Below are experts of layer 10 (counted from 0) of a mixture-of-experts language model. Rows are named router (the router's row for the expert), gate (a neuron's input weights, with its number), up (a neuron's input weights, with its number) and show model dimensions 64-127. Each number is 50 + 15 x the weight over its row's rms, rounded and kept within 0 to 99.
Before each expert's rows: "mostly gets" lists some tokens that are sent to it at least half of the time. This comes from a sample of Wikipedia text that the model never trained on.

# expert 5
mostly gets: " during", " two", " 20", " 12", " 18", " 19"
router:45 73 28 39 37 44 43 33 20 47 34 30 27 22 41 53 57 64 42 44 46 33 33 35 19 48 12 67 60 41 41 38 30 53 36 27 71 44 69 32 48 63 40 63 30 67 47 72 56 28 65 29 46 40 60 51 63 69 51 34 43 62 38 48
gate3:41 59 34 20 44 74 41 53 48 55 56 38 68 48 60 61 41 59 76 65 63 67 15 46 52 39 25 74 26 62 52 30 37 50 39 45 62 43 64 65 38 16 19 62 54 30 53 56 47 50 60 60 43 41 69 27 36 45 53 44 46 67 45 36
up3:52 49 83 52 73 41 65 70 68 36 64 32 54 54 12 63 46 48 62 67 30 38 51 50 53 44 53 31 56 33 75 67 76 55 31 47 38 53 58 34 65 38 28 29 59 42 46 54 38 67 72 44 80 61 85 60 70 49 41 52 49 73 47 33
gate4:28 78 66 46 72 58 54 45 34 31 72 52 51 66 26 32 44 37 94 55 66 44 39 28 49 33 61 75 65 63 50 41 47 49 31 29 54 39 64 31 62 46 41 56 67 42 59 45 37 46 63 27 34 19 43 63 40 30 65 54 48 72 40 50
up4:48 67 65 49 57 56 57 43 34 69 38 28 44 65 30 59 29 57 77 31 53 46 41 44 70 47 72 53 46 68 36 52 27 34 29 44 59 62 60 47 66 56 42 68 42 47 65 50 41 15 31 37 55 41 42 58 33 58 39 77 51 90 46 32
gate5:39 67 36 70 30 35 45 36 45 55 13 42 29 58 40 64 60 33 78 40 54 57 51 27 55 78 27 44 56 33 38 47 23 56 49 59 58 75 95 52 41 53 63 31 56 66 44 39 56 45 28 43 39 39 58 41 50 55 40 36 52 62 52 31
up5:37 40 43 57 31 78 78 87 32 52 54 47 55 64 67 41 79 33 39 69 55 67 63 57 60 81 79 47 26 47 54 41 66 52 50 45 32 59 39 68 37 56 57 46 33 67 61 59 53 55 74 45 55 76 65 37 62 15 49 70 37 60 58 51

# expert 2
mostly gets: " University", " City", " County", " World", " School", " US"
router:29 42 45 54 49 77 25 20 63 49 68 49 71 53 63 39 35 69 54 48 53 35 68 83 73 51 78 70 44 42 52 43 43 46 65 54 51 50 93 41 35 68 29 38 31 39 66 51 36 34 68 47 30 27 47 26 58 47 54 57 55 35 58 51
gate3:35 46 52 46 58 52 34 43 51 58 56 38 74 46 45 45 48 70 58 51 43 74 83 48 60 44 36 53 52 72 59 29 39 51 73 35 38 70 45 63 40 59 44 43 37 47 75 46 55 43 36 75 32 63 46 61 45 48 49 62 43 79 53 64
up3:43 58 54 63 39 56 65 41 43 52 31 58 47 28 45 54 45 58 63 40 57 55 25 47 41 46 37 37 39 40 49 61 53 67 46 67 49 49 48 37 26 44 58 70 31 48 48 42 43 66 56 36 58 39 57 35 52 37 64 35 46 16 35 53
gate4:58 65 51 46 33 34 74 76 77 40 23 50 54 53 86 42 37 89 44 51 43 56 35 11 24 34 37 46 64 63 30 49 51 46 49 49 46 35 67 29 48 35 48 46 58 40 45 37 68 58 49 60 31 62 53 31 70 49 40 39 70 37 44 38
up4:46 62 63 61 41 54 50 37 59 41 23 32 49 24 54 73 58 22 61 43 52 40 45 51 51 48 59 34 75 50 43 38 65 48 41 34 59 74 39 28 24 32 64 55 67 43 36 62 24 63 75 50 45 74 63 51 58 37 18 53 49 63 53 64
gate5:59 77 58 25 71 60 77 82 70 75 60 56 46 58 39 43 19 44 64 67 50 63 76 51 51 34 41 80 58 58 40 47 53 45 47 41 51 34 52 52 65 56 43 37 43 33 30 51 30 37 45 44 49 44 52 32 17 73 31 47 43 44 60 70
up5:53 46 43 59 61 58 43 55 43 58 42 32 82 30 70 66 66 56 72 51 38 70 27 79 44 58 46 32 36 64 57 41 28 65 52 35 54 49 52 34 49 46 64 42 60 48 55 32 61 61 48 53 31 50 74 62 69 28 62 54 44 42 28 63

# expert 11
mostly gets: " game", " album", " film", " match", " water", " event"
router:11 44 16 54 38 84 17 25 41 50 42 38 65 55 53 61 48 41 62 53 44 56 52 63 50 73 60 68 44 41 46 46 66 63 51 62 67 27 70 48 50 45 81 73 54 72 34 47 58 36 46 64 34 59 71 45 41 71 56 45 24 62 45 56
gate3:41 71 47 37 47 47 47 47 54 53 43 56 54 65 42 39 54 39 68 15 45 40 63 46 49 53 49 66 24 42 30 30 54 50 40 23 38 39 31 52 22 27 63 45 45 49 38 54 35 57 23 33 61 44 70 54 73 58 57 68 33 81 62 82
up3:66 47 60 60 18 58 42 48 31 61 68 56 21 85 93 37 41 65 47 34 49 63 43 42 55 14 69 62 60 42 51 64 59 29 61 49 46 68 26 48 69 49 42 49 37 52 78 45 57 35 64 58 42 42 62 43 59 41 41 57 57 48 28 47
gate4:24 48 36 56 63 60 33 59 49 73 53 30 75 82 74 53 41 43 74 43 55 39 73 78 44 44 47 37 65 48 27 64 45 43 44 67 52 50 30 51 45 35 39 49 21 59 33 41 59 43 45 51 26 52 65 50 74 67 40 54 56 61 59 65
up4:50 46 62 28 59 85 60 40 86 53 39 46 42 49 53 41 46 37 66 59 43 45 34 39 81 39 32 57 73 55 69 55 26 55 44 58 75 68 28 51 75 67 39 49 46 21 48 37 64 83 47 16 52 44 78 53 56 60 62 42 45 23 30 34
gate5:56 71 55 87 23 58 26 24 49 58 71 36 62 44 39 70 21 73 57 41 49 60 53 30 72 21 28 59 67 41 43 40 28 57 53 36 71 70 63 53 59 60 38 42 51 76 54 10 59 55 53 48 45 52 31 43 47 67 32 59 39 53 51 46
up5:37 44 59 54 35 51 49 53 47 38 35 54 64 28 11 39 41 51 42 53 67 29 51 50 50 53 68 53 84 72 58 35 72 69 59 61 44 43 71 60 65 39 25 25 00 58 57 09 44 42 46 54 48 55 41 40 78 78 48 55 26 65 35 32

# expert 9
mostly gets: "ucci", "ö", " Dan", " Peter", " Chris", " Stephen"
router:67 59 50 59 58 64 55 56 46 45 66 60 50 49 47 57 52 27 56 42 26 36 66 79 49 39 23 56 38 29 49 47 33 44 56 44 46 33 31 24 42 57 66 66 70 49 72 49 15 43 44 64 71 56 56 17 44 51 54 55 36 39 60 50
gate7:51 69 57 56 61 54 14 53 59 50 79 58 57 49 33 39 54 75 61 53 42 52 49 50 54 46 28 60 60 40 41 42 38 63 43 61 64 07 43 41 48 63 45 47 43 22 31 74 29 54 72 44 19 49 24 44 49 49 37 72 50 64 79 46
up7:65 41 40 74 46 75 86 53 72 57 48 54 57 49 45 71 38 23 27 10 55 51 59 55 33 17 51 58 49 63 43 43 68 33 53 40 34 95 82 24 38 35 50 27 64 50 66 32 45 60 48 63 48 56 57 67 46 56 17 64 52 48 27 65
gate8:49 54 50 67 58 41 39 29 36 31 46 31 18 25 37 22 58 45 44 32 47 23 30 60 42 67 51 64 64 47 51 56 25 37 74 52 51 59 37 44 20 43 52 64 61 52 84 58 37 67 48 48 62 36 69 27 43 18 31 36 49 61 46 60
up8:61 68 43 58 48 53 57 57 67 50 46 77 56 63 60 57 58 62 70 72 55 53 63 39 46 56 39 46 65 52 63 38 53 63 37 38 37 49 67 45 57 65 69 50 62 48 31 53 84 53 17 73 62 64 25 76 58 61 74 78 63 44 45 46
gate9:56 77 43 60 43 47 54 37 45 74 70 41 84 39 49 39 11 31 42 68 32 38 48 66 80 47 69 58 60 46 31 49 32 39 58 43 80 64 59 66 75 57 48 68 69 50 66 58 28 55 67 55 69 53 28 68 30 51 57 67 46 64 30 48
up9:61 72 52 64 42 58 39 38 47 50 69 54 66 52 65 40 24 40 56 55 26 27 35 22 71 71 50 33 46 55 61 53 41 46 66 58 60 62 40 34 63 83 35 28 52 66 61 38 09 51 61 38 50 62 33 26 41 57 53 30 50 54 30 60

# expert 15
mostly gets: "s", " they", "S", "ers", " series", " people"
router:48 42 65 40 55 41 37 28 45 56 27 54 92 64 32 40 43 50 32 67 66 29 54 32 55 60 47 49 38 86 57 37 17 45 47 43 26 61 42 64 49 37 65 31 46 56 59 61 56 49 50 43 62 60 27 32 40 24 48 29 34 40 42 59
gate3:42 52 57 43 55 48 44 47 64 34 45 52 33 22 61 31 13 52 61 33 43 39 18 57 37 42 47 43 37 55 44 35 45 45 24 62 57 47 57 45 50 70 55 25 22 34 51 22 47 42 53 55 37 59 45 69 55 49 55 62 43 27 35 59
up3:54 36 39 42 52 42 41 17 22 32 62 50 57 54 54 63 65 55 75 50 59 45 53 29 52 61 66 80 40 68 64 46 48 76 31 35 78 25 75 34 61 61 68 45 53 54 50 54 54 35 62 17 45 38 58 62 55 70 44 68 38 69 41 49
gate4:88 61 62 54 38 39 50 14 56 52 55 68 53 33 44 49 61 43 59 38 44 35 50 64 62 50 53 51 71 31 72 64 33 49 61 32 59 31 54 76 63 58 48 42 27 48 37 33 41 28 39 43 63 28 58 52 37 82 44 46 69 62 44 71
up4:56 49 40 45 40 51 55 74 76 58 34 63 39 49 66 60 73 79 63 57 41 56 36 58 48 66 86 69 55 15 34 75 52 57 71 40 64 53 17 66 67 59 54 56 52 54 42 39 49 06 36 63 41 50 58 26 38 69 31 69 25 31 68 48
gate5:39 68 53 31 53 42 54 47 78 48 56 42 66 61 65 49 64 80 28 60 37 34 43 17 69 41 32 55 81 46 15 41 54 32 43 78 58 51 78 37 42 47 49 53 55 30 56 46 58 28 79 30 36 22 28 79 41 24 48 46 21 35 60 66
up5:38 53 51 37 48 41 55 51 47 38 66 39 66 23 40 53 80 65 41 41 51 33 29 22 30 80 31 16 51 66 33 63 52 63 40 57 54 65 78 56 29 38 48 57 50 59 34 41 37 63 52 71 63 50 47 67 54 60 25 54 21 31 36 68

# expert 1
mostly gets: " have", " would", " has", " been", " became", " had"
router:56 31 64 46 65 64 57 25 36 62 51 40 49 40 70 32 52 54 44 54 61 76 44 29 50 37 54 64 53 51 57 50 51 40 70 53 43 55 61 69 52 27 44 36 39 39 59 76 76 62 33 64 61 64 47 64 45 57 53 57 45 46 57 38
gate7:48 35 41 42 66 48 53 49 52 25 47 73 40 29 41 29 86 23 35 44 68 32 68 54 38 93 57 37 55 62 36 38 44 76 37 60 60 35 55 68 60 25 44 28 51 27 56 85 34 42 33 50 33 32 43 61 41 46 40 71 58 53 69 63
up7:45 69 56 24 40 55 56 45 72 35 44 83 23 21 44 23 72 43 46 76 82 30 60 65 29 81 51 40 63 94 42 53 45 65 41 43 59 34 52 60 43 49 43 45 52 30 58 60 58 27 51 37 38 38 29 47 24 49 67 33 55 43 82 64
gate8:35 29 57 41 62 33 49 81 41 49 57 65 49 53 33 52 53 53 42 60 49 47 41 56 16 76 40 40 37 42 64 61 77 48 38 47 88 67 38 62 37 11 52 50 33 54 83 30 71 47 40 30 49 30 46 40 55 45 36 43 31 56 50 39
up8:58 43 14 58 30 76 74 23 30 32 58 34 53 32 56 64 47 38 51 41 56 70 56 40 56 32 23 45 63 58 46 10 41 39 39 56 23 48 67 59 57 79 53 67 66 40 36 67 41 29 50 75 62 68 61 65 46 58 56 40 96 52 48 50
gate9:45 65 71 13 65 57 51 57 53 42 46 68 41 59 47 13 83 50 69 64 30 41 66 43 07 58 54 41 50 29 53 32 53 54 70 57 55 50 45 42 58 36 55 35 53 51 50 09 71 45 39 53 43 47 52 41 42 45 25 74 49 47 23 45
up9:53 47 39 39 58 57 50 66 64 32 66 57 46 37 57 26 60 60 38 56 57 38 44 24 22 50 24 45 53 41 55 45 62 62 55 45 58 66 54 41 61 47 78 37 69 45 63 50 86 47 63 40 30 32 40 69 34 62 16 61 42 34 36 57

# expert 8
mostly gets: " |", "|", ":", "=", " •", "):"
router:57 42 53 48 69 36 40 44 67 67 54 47 51 82 51 50 48 60 56 28 24 53 57 54 40 45 56 45 52 53 56 74 54 21 46 42 45 62 58 53 61 45 66 52 46 17 34 40 45 28 35 53 30 23 41 76 47 74 57 48 40 54 45 40
gate7:58 45 48 46 69 83 56 82 26 53 79 73 69 16 32 51 46 45 59 50 40 57 74 25 54 41 43 22 34 62 30 68 77 42 44 49 61 51 69 43 26 48 66 24 19 85 46 54 57 56 42 44 42 58 30 65 17 61 56 53 42 61 54 48
up7:86 56 38 50 59 54 67 58 34 45 81 76 65 21 31 31 70 53 68 53 53 36 77 45 55 38 38 50 37 58 31 85 66 50 52 55 48 63 47 54 53 55 55 28 32 58 34 54 54 62 37 47 33 48 27 77 22 60 57 46 54 39 50 64
gate8:63 42 75 62 47 68 33 47 39 73 66 43 45 40 35 51 52 28 59 78 29 49 46 74 40 53 32 42 56 27 61 62 56 38 81 65 37 99 32 66 62 57 61 63 62 57 56 61 31 56 65 53 81 57 37 76 56 44 71 63 63 69 78 51
up8:60 46 34 66 59 50 54 52 42 37 50 46 35 40 29 53 58 42 48 46 49 46 36 30 44 71 58 22 64 76 52 62 49 23 40 48 34 57 43 12 23 45 50 46 45 67 66 58 33 43 30 65 74 55 65 69 33 34 31 43 75 71 55 44
gate9:86 63 53 60 33 42 55 56 51 36 74 24 48 54 40 47 59 81 37 45 53 35 51 36 63 69 64 12 48 43 37 32 23 41 78 69 41 73 70 52 39 60 75 71 34 35 53 42 51 43 27 41 44 50 47 72 35 75 55 68 20 44 56 62
up9:53 60 58 59 66 50 35 53 74 66 45 23 61 73 62 69 49 35 50 36 48 62 45 56 41 34 58 43 38 32 47 25 45 45 56 60 75 63 49 30 60 29 64 39 66 40 59 36 71 49 35 70 44 55 27 31 47 43 57 48 21 34 49 67